Below are experts of layer 6 (counted from 0) of a mixture-of-experts language model. Rows are named router (the router's row for the expert), up (a neuron's input weights, with its number), down (a neuron's output weights, with its number) and show model dimensions 0-127. Each number is 200 + 20 x the weight over its row's rms, rounded and kept within 0 to 999.
After each expert's rows: "mostly gets" lists some tokens that are sent to it at least half of the time. This comes from a sample of Wikipedia text that the model never trained on.

# expert 13
router,191,182,203,182,223,196,187,162,214,225,156,182,204,224,236,211,156,185,180,220,207,222,187,176,200,218,176,232,181,194,183,181,197,203,183,163,207,185,203,217,189,156,249,173,241,179,189,228,180,203,226,216,184,195,201,207,189,222,192,226,200,219,173,180,187,196,215,180,198,218,242,203,187,179,225,226,190,159,189,233,174,203,214,189,227,185,217,163,203,187,175,223,194,194,208,170,174,203,195,173,206,224,243,217,202,163,193,188,207,207,194,184,191,204,214,191,180,237,195,244,188,214,192,177,188,190,209,207
up14,232,191,215,214,250,228,209,187,200,216,165,206,266,235,199,233,180,183,172,159,158,194,201,209,181,223,187,212,230,171,198,192,194,198,199,196,193,190,177,229,202,219,232,213,215,231,213,202,195,215,210,234,228,199,200,213,207,198,168,218,179,193,210,160,210,185,236,197,227,191,181,186,168,219,213,188,193,204,216,197,205,198,174,197,183,178,185,177,193,218,200,191,218,194,198,179,187,230,185,197,193,180,193,209,177,215,212,182,203,183,195,166,191,199,214,222,184,208,167,190,190,212,218,198,217,228,208,217
down14,196,184,189,205,221,195,181,219,186,171,220,216,214,213,192,209,207,180,241,190,200,214,175,194,180,224,197,252,173,155,210,187,175,181,188,153,199,175,182,199,209,201,221,208,178,187,181,219,185,196,190,165,219,180,228,218,172,232,183,194,200,210,208,230,172,221,241,223,191,219,179,169,206,217,182,205,161,207,202,198,166,179,222,227,163,215,212,187,213,195,217,206,190,205,188,194,195,164,200,239,202,169,236,190,236,189,223,222,171,223,217,197,200,203,217,206,167,192,201,182,200,203,232,187,242,202,193,229
up15,202,186,174,181,221,185,175,206,188,182,185,214,248,215,213,212,195,243,207,163,184,210,229,195,165,197,181,185,163,198,216,195,196,231,179,195,199,188,175,166,202,160,228,213,221,196,184,190,206,199,218,184,200,170,208,181,183,204,212,169,246,197,181,252,208,188,215,196,168,200,232,219,182,170,180,195,208,177,211,194,200,244,193,229,213,188,205,201,226,192,202,193,181,210,211,207,181,202,155,191,211,199,187,181,219,183,184,219,184,177,203,217,189,206,175,181,184,216,195,207,197,198,222,198,213,184,179,198
down15,195,202,217,196,176,213,193,195,158,212,208,213,202,216,205,206,180,196,204,192,184,200,164,201,196,220,207,220,173,188,170,176,245,188,224,217,222,187,190,254,197,206,200,213,223,208,186,190,176,182,216,169,175,163,209,183,209,200,197,229,209,173,196,227,242,186,201,183,201,181,168,174,173,209,202,199,204,202,250,197,157,203,234,197,185,200,195,216,241,196,206,166,221,177,191,192,198,196,184,221,176,200,222,227,208,215,188,202,136,243,214,187,223,196,219,190,190,207,202,239,203,230,185,167,207,177,195,237
mostly gets: "|", " St", " st", " un", " Al", " l"

# expert 15
router,229,245,228,211,186,179,199,195,236,217,208,188,172,184,187,196,150,209,210,230,216,190,200,226,165,230,217,191,211,223,195,195,204,199,184,195,175,236,208,209,200,206,172,226,227,199,200,208,210,179,192,191,205,196,213,164,186,188,173,207,213,216,193,206,167,190,223,199,192,228,182,197,203,199,186,188,177,202,165,237,233,218,207,165,191,219,184,206,187,213,185,202,195,194,216,172,206,190,147,220,189,195,224,212,216,171,233,159,221,200,201,196,209,191,179,227,222,225,188,209,210,223,208,226,193,229,177,202
up0,185,211,195,199,212,230,231,219,221,197,218,195,205,225,192,175,193,199,211,161,180,240,208,203,192,200,194,220,183,182,207,196,236,212,200,206,164,198,165,169,188,196,255,192,195,197,154,192,179,175,186,207,219,178,186,183,234,220,164,171,205,221,209,198,187,182,220,220,185,182,186,196,227,217,220,165,194,187,217,223,217,218,203,222,215,200,186,195,184,199,184,206,208,187,189,174,198,199,229,167,203,195,242,189,189,221,205,197,178,212,169,220,173,216,244,206,203,192,172,215,231,199,188,195,216,169,211,198
down0,171,150,222,214,206,235,177,212,235,206,226,229,215,211,179,211,184,222,195,172,214,191,188,156,199,196,192,210,189,191,197,198,185,181,221,190,218,188,228,208,190,197,219,152,210,145,193,237,188,244,216,200,178,197,185,213,204,227,212,207,180,198,197,254,213,232,188,243,189,202,211,160,185,216,228,173,188,175,207,214,221,222,221,215,222,208,216,192,203,220,195,188,191,192,214,207,224,216,192,217,194,215,185,190,185,172,208,209,213,189,200,189,191,262,230,231,203,218,221,218,205,215,159,207,216,183,232,166
up1,201,192,197,173,191,195,208,213,231,229,223,220,174,167,188,184,164,236,145,191,200,166,195,220,211,190,262,233,211,198,193,229,200,182,204,186,175,200,196,183,216,190,207,223,201,157,174,208,177,140,209,201,204,227,204,213,196,176,199,223,225,200,198,180,187,153,200,192,172,186,199,215,237,216,204,210,192,222,219,157,198,190,190,199,221,160,184,186,234,204,186,211,169,189,207,215,192,181,219,163,179,161,188,206,223,208,189,240,184,227,212,179,209,187,210,183,211,196,173,190,196,204,217,177,178,190,229,201
down1,213,211,200,243,253,167,194,174,197,198,221,199,209,218,191,188,216,209,227,207,214,225,160,202,214,209,208,199,217,224,181,208,178,181,219,182,197,244,205,227,229,200,198,208,205,192,207,229,191,184,160,183,225,212,181,215,203,216,154,177,171,155,191,243,202,189,190,195,210,201,244,226,219,201,203,219,195,175,197,173,209,219,205,150,230,183,172,197,203,188,186,207,197,194,189,196,195,177,221,182,214,199,191,243,168,202,189,211,222,210,189,201,203,218,210,199,190,204,191,152,174,211,195,180,197,214,198,210
mostly gets: "°N", " km", "°E", " version", " line", " mi)"

# expert 1
router,212,186,229,200,202,208,219,206,196,193,194,202,215,185,220,189,179,222,218,182,200,206,173,148,217,199,213,188,188,195,196,191,222,244,193,211,184,214,179,208,191,215,195,225,176,191,184,199,174,180,222,197,214,201,203,202,216,189,194,223,220,193,203,190,199,189,229,196,187,212,228,198,170,167,234,207,187,193,199,199,224,200,188,165,239,175,214,256,199,216,223,189,229,200,198,155,188,213,212,211,228,205,207,247,169,189,182,216,207,149,190,223,203,214,196,154,202,208,229,202,235,203,179,178,207,230,193,188
up0,219,218,211,179,186,192,200,185,202,198,198,192,217,189,207,185,181,205,175,222,201,247,218,199,174,175,205,203,184,182,209,231,232,183,204,162,190,178,181,190,182,216,193,188,193,243,215,206,156,189,174,214,245,168,177,223,248,188,222,208,215,205,208,205,197,206,239,212,198,169,231,206,172,206,198,218,160,198,221,159,227,187,205,215,195,186,248,193,197,197,197,196,219,206,234,190,199,211,190,221,192,171,174,205,207,183,162,176,186,212,227,200,229,217,221,217,190,162,191,214,225,224,189,217,203,216,174,221
down0,240,186,201,261,190,218,175,203,194,208,175,179,218,166,191,197,212,204,211,179,199,227,206,235,236,221,219,182,234,185,216,224,197,205,201,230,196,217,184,185,193,191,220,197,180,213,209,222,180,198,178,226,206,243,175,175,168,183,212,195,235,189,197,208,222,210,206,190,224,222,225,222,202,214,194,191,192,224,232,201,207,207,194,183,193,219,222,180,228,171,201,200,203,205,181,210,186,174,175,197,180,160,218,209,226,190,237,176,195,199,204,203,219,176,207,166,180,217,187,212,197,189,172,195,199,196,179,157
up1,179,203,204,182,160,207,218,200,180,220,224,188,204,209,213,216,192,231,175,160,220,225,198,187,179,145,227,209,177,200,161,212,239,219,190,232,178,222,227,192,214,218,181,209,189,176,193,212,163,218,175,130,205,210,200,190,182,203,196,198,207,203,200,202,205,216,212,210,182,200,218,203,175,204,202,190,212,182,206,198,175,162,173,199,199,233,198,213,204,191,214,214,209,225,226,165,198,205,192,212,236,202,224,194,172,197,225,178,214,220,191,217,216,203,172,178,207,221,168,204,239,199,226,196,197,213,186,202
down1,239,211,195,201,204,195,232,198,181,234,210,163,182,198,203,198,208,231,221,194,203,217,193,210,180,176,206,201,240,178,231,196,204,209,212,178,220,177,193,163,191,187,211,194,212,157,184,165,187,215,225,239,162,181,205,163,215,192,196,165,208,208,193,244,194,189,210,174,210,207,215,196,192,191,179,200,233,191,208,246,213,182,155,219,174,185,195,189,202,207,192,215,215,216,217,197,230,200,212,175,192,217,216,193,204,169,212,188,191,238,205,187,174,202,230,198,222,187,174,218,175,212,177,214,206,168,207,203
mostly gets: "zz", " Be", " Man", "ash", " Is", " Wood"

# expert 3
router,200,184,250,163,171,176,204,208,215,242,219,164,181,237,175,196,201,244,190,169,223,219,186,200,206,215,183,173,182,180,174,195,174,171,184,213,208,222,207,199,195,206,187,182,180,188,235,183,209,214,198,219,198,202,167,173,195,207,213,211,215,195,194,189,196,172,168,195,219,228,191,216,192,212,226,198,195,259,180,189,190,179,197,182,210,214,220,191,209,227,248,194,198,195,211,240,207,188,184,191,186,192,184,186,200,239,203,211,199,181,235,202,154,200,210,187,188,213,196,187,204,218,225,150,196,205,222,217
up0,218,180,229,169,216,224,194,232,222,229,207,166,207,226,216,224,194,212,210,213,200,210,225,196,169,209,207,223,220,184,208,196,211,197,155,191,169,215,218,246,214,196,178,231,228,188,171,197,213,210,220,206,220,200,196,218,197,206,153,195,278,238,248,197,214,212,198,199,215,208,194,208,190,208,181,190,218,191,197,188,205,224,184,179,205,177,172,204,190,201,227,207,178,188,176,227,209,186,241,186,199,190,207,182,169,222,221,223,211,226,212,171,177,194,193,211,214,197,184,195,177,222,227,193,161,201,190,219
down0,208,212,179,183,238,210,181,208,190,234,197,227,199,214,174,189,216,185,166,203,211,201,196,200,203,236,179,152,176,194,211,196,196,207,175,235,177,234,220,183,204,227,211,204,180,201,186,188,199,206,208,242,207,233,167,184,225,164,208,223,172,234,201,203,219,233,195,224,186,191,226,203,203,233,188,155,153,227,179,228,206,203,194,201,195,237,211,223,221,213,187,174,223,215,175,207,192,213,208,234,181,212,230,197,182,231,200,249,207,199,206,180,216,177,211,182,173,184,192,204,233,180,208,194,193,175,235,216
up1,167,201,194,168,174,208,221,204,213,231,213,170,176,188,154,184,191,167,186,148,223,203,214,198,209,233,187,193,219,204,208,206,215,186,158,191,193,214,200,217,206,177,200,197,200,208,200,219,182,189,171,197,207,231,222,211,192,206,232,192,189,171,161,190,197,206,205,205,205,186,153,232,203,172,233,207,160,211,190,208,164,221,197,171,189,202,219,210,208,137,240,172,205,231,190,194,207,186,207,199,176,201,191,190,157,195,213,201,191,174,163,175,169,197,205,222,183,205,197,205,222,203,205,154,202,182,234,200
down1,244,193,211,207,187,213,201,211,230,212,220,169,205,197,202,233,205,195,201,237,194,175,231,209,210,184,192,208,212,197,199,190,171,212,214,186,243,196,229,206,202,206,201,201,199,204,186,186,230,159,203,195,201,191,228,198,215,176,171,174,205,187,214,190,217,180,227,187,216,209,193,179,216,205,195,185,194,189,194,190,204,204,208,171,201,183,210,172,173,183,172,201,197,195,176,202,199,222,213,233,197,199,187,231,177,168,215,196,178,175,193,207,208,221,191,152,198,178,219,188,186,217,200,167,175,209,167,186
mostly gets: " ", " \"", " (", "–", " d", "/"

# expert 0
router,190,239,234,190,195,194,239,243,226,190,192,202,201,207,160,198,194,209,194,172,166,197,184,227,160,234,202,203,220,230,214,191,192,142,202,232,183,212,187,177,185,209,219,208,205,163,176,216,182,197,240,203,191,198,183,200,170,211,223,206,222,218,155,188,193,202,206,209,213,186,204,190,192,246,181,224,232,217,215,193,187,182,171,212,195,150,203,181,211,188,222,210,212,211,189,174,170,193,185,195,232,219,206,197,182,215,178,210,216,206,198,166,166,214,212,205,182,192,197,215,235,182,200,196,177,189,217,204
up0,214,162,170,215,186,171,193,203,218,198,189,210,194,191,179,187,213,188,200,209,160,193,193,161,223,174,197,199,197,173,176,176,216,224,210,198,199,215,202,195,189,222,205,198,214,202,243,178,177,199,173,220,199,208,180,183,174,197,178,167,233,204,216,198,228,208,210,182,187,151,214,230,212,192,177,210,212,178,194,232,196,177,173,189,239,188,193,193,207,196,216,206,150,188,181,226,139,201,220,207,214,185,248,211,208,204,234,186,200,198,194,240,204,177,212,172,173,204,161,207,202,193,199,232,239,210,195,217
down0,227,141,176,204,197,196,232,211,178,208,201,208,242,183,165,183,224,212,174,195,192,189,168,196,235,207,176,211,175,156,225,191,194,200,232,220,199,204,200,189,201,211,181,176,190,182,217,199,156,172,199,167,189,198,195,183,252,202,180,190,188,206,199,191,208,175,196,209,240,202,181,192,219,195,191,209,238,211,226,194,205,167,210,219,160,208,208,200,185,196,182,226,201,153,208,177,182,208,176,193,234,232,214,190,202,174,218,226,187,188,184,229,191,194,204,181,168,185,216,183,222,218,186,204,190,218,165,215
up1,196,231,240,195,198,181,202,218,218,188,249,197,211,162,217,197,191,207,214,178,176,229,204,195,158,202,180,193,188,202,196,198,213,183,219,200,205,236,201,211,175,222,209,187,228,226,221,173,211,200,200,174,199,212,194,200,198,215,205,215,218,213,204,186,198,193,220,224,205,184,212,193,191,217,221,183,246,198,205,194,170,206,164,197,221,192,197,214,175,179,198,192,249,197,214,220,165,206,197,196,208,216,216,189,192,211,227,202,197,236,180,192,207,216,179,200,188,199,207,210,196,194,206,196,209,187,172,171
down1,177,190,184,244,191,174,221,186,182,204,196,213,204,212,190,225,196,177,200,221,205,184,208,203,187,200,221,195,193,180,210,200,190,182,202,194,230,222,219,184,246,228,243,191,220,175,173,221,215,239,190,217,182,189,220,203,216,196,221,163,182,204,190,220,185,193,213,216,198,222,178,187,205,221,224,224,193,182,177,224,219,191,229,201,185,196,174,181,202,186,192,168,205,224,206,237,219,205,217,229,200,218,182,216,237,170,186,219,191,185,197,201,192,214,156,241,229,223,205,188,198,184,204,203,190,215,199,197
mostly gets: " is", " be", " was", " had", " has", " as"

# expert 10
router,138,191,180,204,218,225,229,222,207,191,204,211,177,182,207,204,192,201,228,169,210,197,165,217,155,217,187,158,217,224,208,183,217,209,187,235,161,199,188,224,197,180,200,197,187,207,202,183,202,208,198,225,224,186,205,199,182,218,229,214,200,232,216,191,206,195,176,186,203,186,212,184,184,218,220,247,220,228,198,159,196,203,181,220,189,210,212,243,192,184,201,183,218,246,210,224,181,207,185,206,209,185,205,203,197,181,206,219,231,211,200,211,195,192,188,143,222,201,221,201,219,217,205,215,229,187,216,191
up0,174,204,218,155,223,218,233,202,222,195,176,188,229,208,219,187,218,223,178,182,183,199,188,187,228,165,194,225,196,186,208,213,186,183,215,198,177,177,183,232,189,188,196,210,203,199,196,220,169,195,200,222,219,201,180,185,190,186,203,207,203,182,205,201,193,199,205,191,216,167,168,184,194,210,201,207,221,197,187,191,210,189,223,201,195,199,224,213,189,223,205,195,186,219,195,259,204,210,201,164,217,202,211,181,187,214,244,195,195,181,241,219,180,200,190,196,209,243,178,194,185,191,234,198,190,205,208,210
down0,177,220,201,162,179,167,176,240,218,190,179,187,204,191,211,159,212,187,169,189,189,208,187,188,187,205,190,232,188,190,180,184,172,210,236,226,193,172,168,204,188,184,202,207,195,214,198,191,143,184,202,220,185,207,208,181,234,209,208,228,222,171,155,199,192,206,187,216,173,187,200,210,223,227,233,200,169,182,203,226,199,185,218,226,214,163,225,195,173,225,186,196,200,212,235,220,176,208,190,205,169,217,211,156,187,195,169,199,190,172,220,196,218,220,213,209,212,176,188,191,212,179,214,210,208,189,197,195
up1,157,188,230,189,197,231,193,193,196,198,232,170,199,216,171,198,209,205,191,187,186,206,238,204,207,193,194,170,226,205,197,220,200,208,204,158,211,201,173,234,190,202,178,228,203,182,240,206,189,190,206,175,222,181,228,196,180,225,179,215,233,241,213,197,198,214,168,207,167,173,174,183,212,210,221,202,219,197,190,168,195,193,196,221,186,172,192,198,186,211,201,184,206,200,178,205,212,211,136,207,251,218,226,163,211,198,178,189,221,193,187,169,207,197,210,192,223,196,179,188,194,179,191,188,130,220,215,183
down1,207,159,232,200,188,243,210,202,183,203,194,209,192,176,237,187,202,209,209,225,200,180,198,252,227,218,196,207,177,163,217,173,186,156,206,206,244,206,199,205,222,247,204,233,163,205,205,182,187,197,193,231,205,247,198,209,217,178,220,190,219,196,201,213,225,212,218,213,196,216,185,213,194,215,221,206,188,203,191,251,218,209,224,185,186,213,215,201,194,204,224,229,212,226,192,211,217,158,227,197,198,187,156,221,222,151,214,170,187,178,208,241,210,218,186,196,198,191,197,209,203,216,196,192,190,189,171,209
mostly gets: " on", " in", " at", " from", " between", " into"

# expert 9
router,167,230,178,192,225,220,169,213,223,208,223,197,183,195,210,198,192,190,199,196,193,183,210,202,221,195,238,210,179,224,195,175,211,206,200,203,184,211,155,199,205,204,194,229,189,203,186,207,213,164,196,248,208,173,209,184,184,225,244,200,212,197,200,203,177,171,182,201,231,207,159,164,191,199,223,216,166,206,207,172,173,188,170,190,208,227,200,183,185,172,211,171,205,202,206,207,197,232,174,205,217,199,220,206,193,196,185,178,180,195,209,201,188,147,190,206,178,203,235,208,193,204,209,200,241,196,223,176
up14,170,196,178,255,209,242,221,236,192,200,157,206,233,193,198,195,189,200,183,210,212,201,203,194,186,225,207,226,174,148,219,172,185,157,195,210,183,232,195,180,181,184,191,183,201,221,193,214,163,184,165,223,217,215,226,190,193,197,209,217,202,162,208,203,216,207,170,220,186,212,219,167,207,218,208,187,203,225,214,211,182,236,151,214,146,250,188,181,208,171,182,199,219,215,199,214,168,199,179,171,188,213,213,225,212,227,211,209,217,228,226,218,195,190,187,224,206,208,194,213,205,220,179,215,187,230,170,189
down14,197,208,236,153,202,195,200,208,222,172,214,219,205,189,206,178,247,192,223,189,213,149,202,197,190,209,205,223,191,184,207,182,198,217,197,198,212,209,161,189,186,234,218,197,187,201,186,168,210,212,232,179,210,190,201,193,206,179,164,196,193,219,213,194,214,162,177,160,203,208,168,186,217,190,199,187,208,200,182,158,197,214,241,162,191,203,208,190,215,194,233,191,214,190,184,199,237,187,177,193,219,213,198,224,201,193,179,189,169,237,185,205,183,209,223,178,244,174,162,197,213,239,199,205,194,212,216,193
up15,197,229,216,224,204,206,228,215,176,182,200,190,207,215,223,189,172,213,180,184,199,227,215,202,199,167,234,209,211,195,232,178,177,217,160,199,168,180,212,193,208,194,194,206,202,234,197,184,203,178,179,184,173,182,210,205,172,193,235,179,177,178,210,237,230,176,221,202,186,215,174,185,210,173,186,202,181,213,158,187,190,146,176,198,175,183,203,217,211,194,202,168,220,226,197,209,191,196,182,184,186,184,213,173,173,211,223,208,206,221,178,188,222,174,204,206,216,191,175,200,213,220,202,215,240,221,199,208
down15,240,196,183,215,198,196,229,205,198,237,190,190,184,209,180,236,182,156,203,217,200,162,220,188,195,211,224,173,222,191,171,183,169,168,203,170,177,190,175,180,223,200,199,194,200,218,182,204,161,210,223,189,220,180,167,206,199,185,215,196,220,215,180,213,164,203,160,191,209,203,221,216,185,218,184,152,177,207,226,200,205,168,189,195,216,189,182,217,220,202,203,181,219,188,163,179,195,178,232,211,172,188,177,190,223,202,224,213,209,210,203,170,168,204,217,231,221,207,186,199,175,194,219,215,188,191,199,191
mostly gets: " O", "The", " E", " An", " A", " by:"

# expert 5
router,159,194,189,179,223,172,170,203,199,189,176,231,191,199,202,182,217,201,241,204,234,207,191,221,229,214,214,195,181,208,211,189,202,180,229,259,216,195,166,214,207,189,208,210,197,172,217,214,211,186,197,189,177,207,220,209,174,184,187,198,216,225,204,215,197,197,206,167,190,193,178,199,225,209,217,194,202,210,187,235,210,211,194,193,197,217,205,226,211,214,214,198,193,198,205,172,197,243,192,193,163,214,198,226,207,154,157,189,235,197,188,173,209,169,195,219,181,173,207,190,190,193,191,185,212,185,190,218
up0,228,226,208,204,185,184,190,179,204,212,238,189,189,242,182,227,215,228,208,192,183,187,190,202,182,188,192,200,160,190,202,240,169,207,201,187,204,200,208,205,197,178,176,192,166,186,202,226,203,235,190,200,153,178,220,184,234,205,207,165,186,237,176,188,189,197,201,212,142,204,190,197,189,219,203,192,190,178,233,215,200,194,203,197,224,192,154,187,202,172,218,221,156,187,198,183,214,220,207,191,204,202,183,206,178,206,194,193,215,199,204,162,188,240,167,205,216,189,213,224,247,200,188,165,210,185,200,202
down0,154,236,192,189,193,213,198,216,169,200,170,154,184,215,222,176,202,241,159,192,216,183,188,229,222,195,196,182,221,158,182,208,183,202,177,227,168,224,215,156,231,160,183,168,225,191,207,205,222,208,211,196,232,172,202,215,217,230,222,172,241,192,208,214,230,222,185,217,193,221,245,173,189,208,200,208,189,197,210,174,212,191,194,220,183,189,211,202,223,212,175,187,210,197,189,200,207,233,219,219,208,209,206,223,165,202,192,193,190,197,161,213,218,208,181,186,198,218,228,194,174,223,179,204,212,239,232,210
up1,204,200,213,201,233,210,187,218,184,204,187,183,231,187,167,212,191,179,191,188,186,213,239,194,199,217,199,170,185,202,209,193,189,194,209,230,197,166,184,196,229,178,154,184,245,229,219,218,231,199,177,188,195,184,216,194,187,230,212,230,165,213,211,193,225,208,203,191,187,206,235,177,192,195,243,215,197,192,207,198,193,208,230,196,211,216,175,212,188,195,200,169,214,205,196,198,223,228,189,185,205,182,183,189,185,194,214,212,224,210,161,179,196,178,171,190,188,163,207,198,206,236,216,188,185,191,186,215
down1,242,200,206,217,177,177,205,216,205,171,207,160,231,192,196,187,225,224,169,204,200,214,238,205,201,183,172,224,176,208,211,191,191,192,237,202,217,231,213,180,178,198,213,219,202,208,198,217,209,181,200,206,164,209,192,231,240,243,226,186,221,247,202,216,195,207,248,190,213,168,193,204,215,220,186,209,195,232,181,217,200,204,221,184,208,210,225,238,228,180,232,213,216,218,191,225,196,201,190,216,201,203,191,212,203,231,179,183,192,230,222,211,206,209,187,189,190,217,183,196,233,202,210,216,185,199,213,209
mostly gets: " ==", " ===", "es.", " (born", "s.", "ed."

# expert 7
router,205,197,211,237,171,190,193,190,200,246,222,185,195,213,198,199,223,216,188,195,209,196,185,179,207,192,208,218,213,146,200,165,185,205,175,181,196,200,194,216,201,155,176,146,195,198,219,206,220,189,223,214,156,178,213,159,191,183,188,207,186,198,198,200,199,212,185,197,184,211,206,187,197,195,254,183,200,178,216,191,227,204,186,189,210,179,216,202,205,225,190,184,197,204,220,189,194,182,205,209,188,202,188,201,197,190,178,208,194,160,236,216,201,185,192,213,220,219,167,204,238,216,191,190,212,206,204,219
up0,151,199,185,214,202,227,200,189,216,211,212,230,194,174,170,209,197,185,198,188,201,224,178,190,168,226,189,183,206,157,208,181,154,193,181,195,174,174,213,194,173,191,194,189,161,182,187,153,190,207,202,202,212,195,203,191,197,186,209,207,197,179,197,202,236,165,226,182,196,175,196,215,195,186,210,209,184,195,209,214,197,215,208,214,204,177,181,228,167,185,202,207,221,167,175,201,174,200,168,190,174,185,191,183,192,234,210,196,162,196,216,201,209,216,238,192,181,181,223,192,201,234,200,183,161,208,193,232
down0,204,197,174,189,252,179,212,180,201,205,200,184,190,202,207,205,205,184,176,192,159,176,229,234,244,188,197,180,181,230,212,174,169,183,218,186,209,152,172,223,212,196,181,171,205,190,207,239,195,181,199,177,195,227,183,201,238,221,187,182,193,169,237,234,165,169,208,209,220,186,197,163,207,208,208,214,240,210,201,193,226,208,204,218,173,211,212,223,191,184,217,166,209,197,190,196,195,219,198,178,246,208,177,167,180,211,233,222,195,173,195,200,183,197,178,186,203,207,175,210,226,170,208,190,221,246,205,177
up1,222,212,231,188,200,186,222,204,199,198,219,195,199,214,169,186,207,237,213,177,219,189,204,187,202,195,220,226,209,227,260,165,178,186,199,199,185,186,203,198,182,209,217,178,202,204,191,191,188,189,208,160,208,175,222,187,225,195,195,215,221,209,203,211,202,192,176,215,192,169,220,186,197,183,207,188,213,185,172,176,206,194,202,215,206,193,193,193,186,207,217,227,200,170,210,187,184,217,225,176,229,201,187,187,206,171,192,171,216,204,211,180,214,200,195,213,207,182,187,204,204,215,177,211,217,169,188,211
down1,203,220,220,203,212,204,183,217,202,183,182,205,176,220,229,201,187,233,220,223,203,213,184,180,171,184,156,194,191,232,219,189,222,216,210,209,192,186,199,225,199,188,216,235,230,232,177,187,192,233,192,188,184,196,181,214,205,229,216,206,184,195,199,193,180,196,174,185,178,193,195,170,201,228,211,205,221,192,204,192,232,201,211,211,203,184,210,215,204,203,209,249,210,182,205,177,229,205,206,211,208,171,252,228,208,173,162,205,191,218,215,206,179,239,220,208,222,210,196,201,223,205,199,144,186,224,204,194
mostly gets: " sp", " Har", " Pl", " Car", "qu", " Sal"

# expert 12
router,227,223,223,202,200,190,225,185,171,202,209,187,233,195,238,165,188,210,166,182,215,218,195,208,216,215,215,156,190,189,200,168,201,177,197,212,206,182,174,190,210,188,216,220,191,185,191,185,179,207,205,195,209,187,191,211,211,224,228,174,210,230,224,196,215,179,214,179,150,241,202,224,211,191,220,197,194,168,194,215,219,189,190,231,183,184,227,193,189,171,190,209,268,216,233,169,183,208,200,234,195,195,189,170,156,197,244,206,206,162,188,162,174,220,190,163,188,176,186,203,180,210,210,172,218,240,187,190
up0,205,175,183,170,193,180,191,196,174,224,201,191,218,204,217,182,196,202,215,199,223,178,199,208,202,216,195,168,179,227,184,215,200,229,218,186,205,180,171,196,180,181,167,203,236,196,225,155,198,221,201,197,187,164,197,198,220,220,213,207,180,211,235,210,203,212,243,210,206,229,199,193,218,217,213,168,205,183,190,219,176,200,192,162,178,199,235,210,164,212,205,200,205,226,198,199,173,230,219,216,185,199,224,183,195,188,207,173,223,211,189,196,242,204,176,231,189,196,210,196,253,203,219,189,252,188,197,271
down0,224,164,213,183,237,214,199,201,204,183,221,194,228,201,189,196,208,196,208,222,191,197,204,225,172,229,158,217,210,208,201,215,152,217,185,216,195,176,190,189,192,185,200,180,234,241,191,140,221,188,217,213,238,185,195,184,195,191,180,196,203,206,203,204,219,214,186,212,175,218,190,185,199,194,197,235,215,215,216,217,187,203,200,169,226,196,198,170,192,210,169,232,222,215,205,215,193,226,267,172,208,208,171,219,185,196,209,186,196,215,194,215,210,206,221,183,211,184,206,216,209,229,221,213,190,155,223,214
up1,179,183,186,206,166,216,232,212,220,207,179,206,199,189,223,197,208,237,219,201,176,224,206,206,173,195,198,202,213,190,203,187,188,212,167,208,184,193,175,228,199,202,171,206,195,212,208,197,191,197,234,178,159,166,211,222,211,222,201,199,228,229,197,212,192,227,236,221,193,211,176,208,182,200,194,219,202,180,202,182,210,172,214,272,214,200,234,211,208,216,183,189,170,197,200,224,212,187,171,256,213,216,232,190,191,200,208,174,212,182,235,164,198,196,182,160,214,172,192,251,237,236,178,218,192,183,206,211
down1,178,179,174,198,154,171,197,140,198,188,172,202,204,175,190,230,192,209,212,197,185,179,196,210,202,232,195,194,214,179,209,252,246,188,165,195,213,205,181,192,171,201,227,231,176,175,218,187,189,179,223,208,181,205,212,185,226,183,206,216,207,198,223,187,215,184,195,196,202,202,234,179,187,215,219,205,217,207,190,220,213,220,190,187,205,243,163,201,201,196,189,218,166,213,178,161,236,175,199,201,208,169,182,211,187,211,210,218,193,217,181,210,211,169,199,189,172,236,211,187,218,178,207,196,200,200,179,212
mostly gets: " John", " David", " George", " William", " J.", " Michael"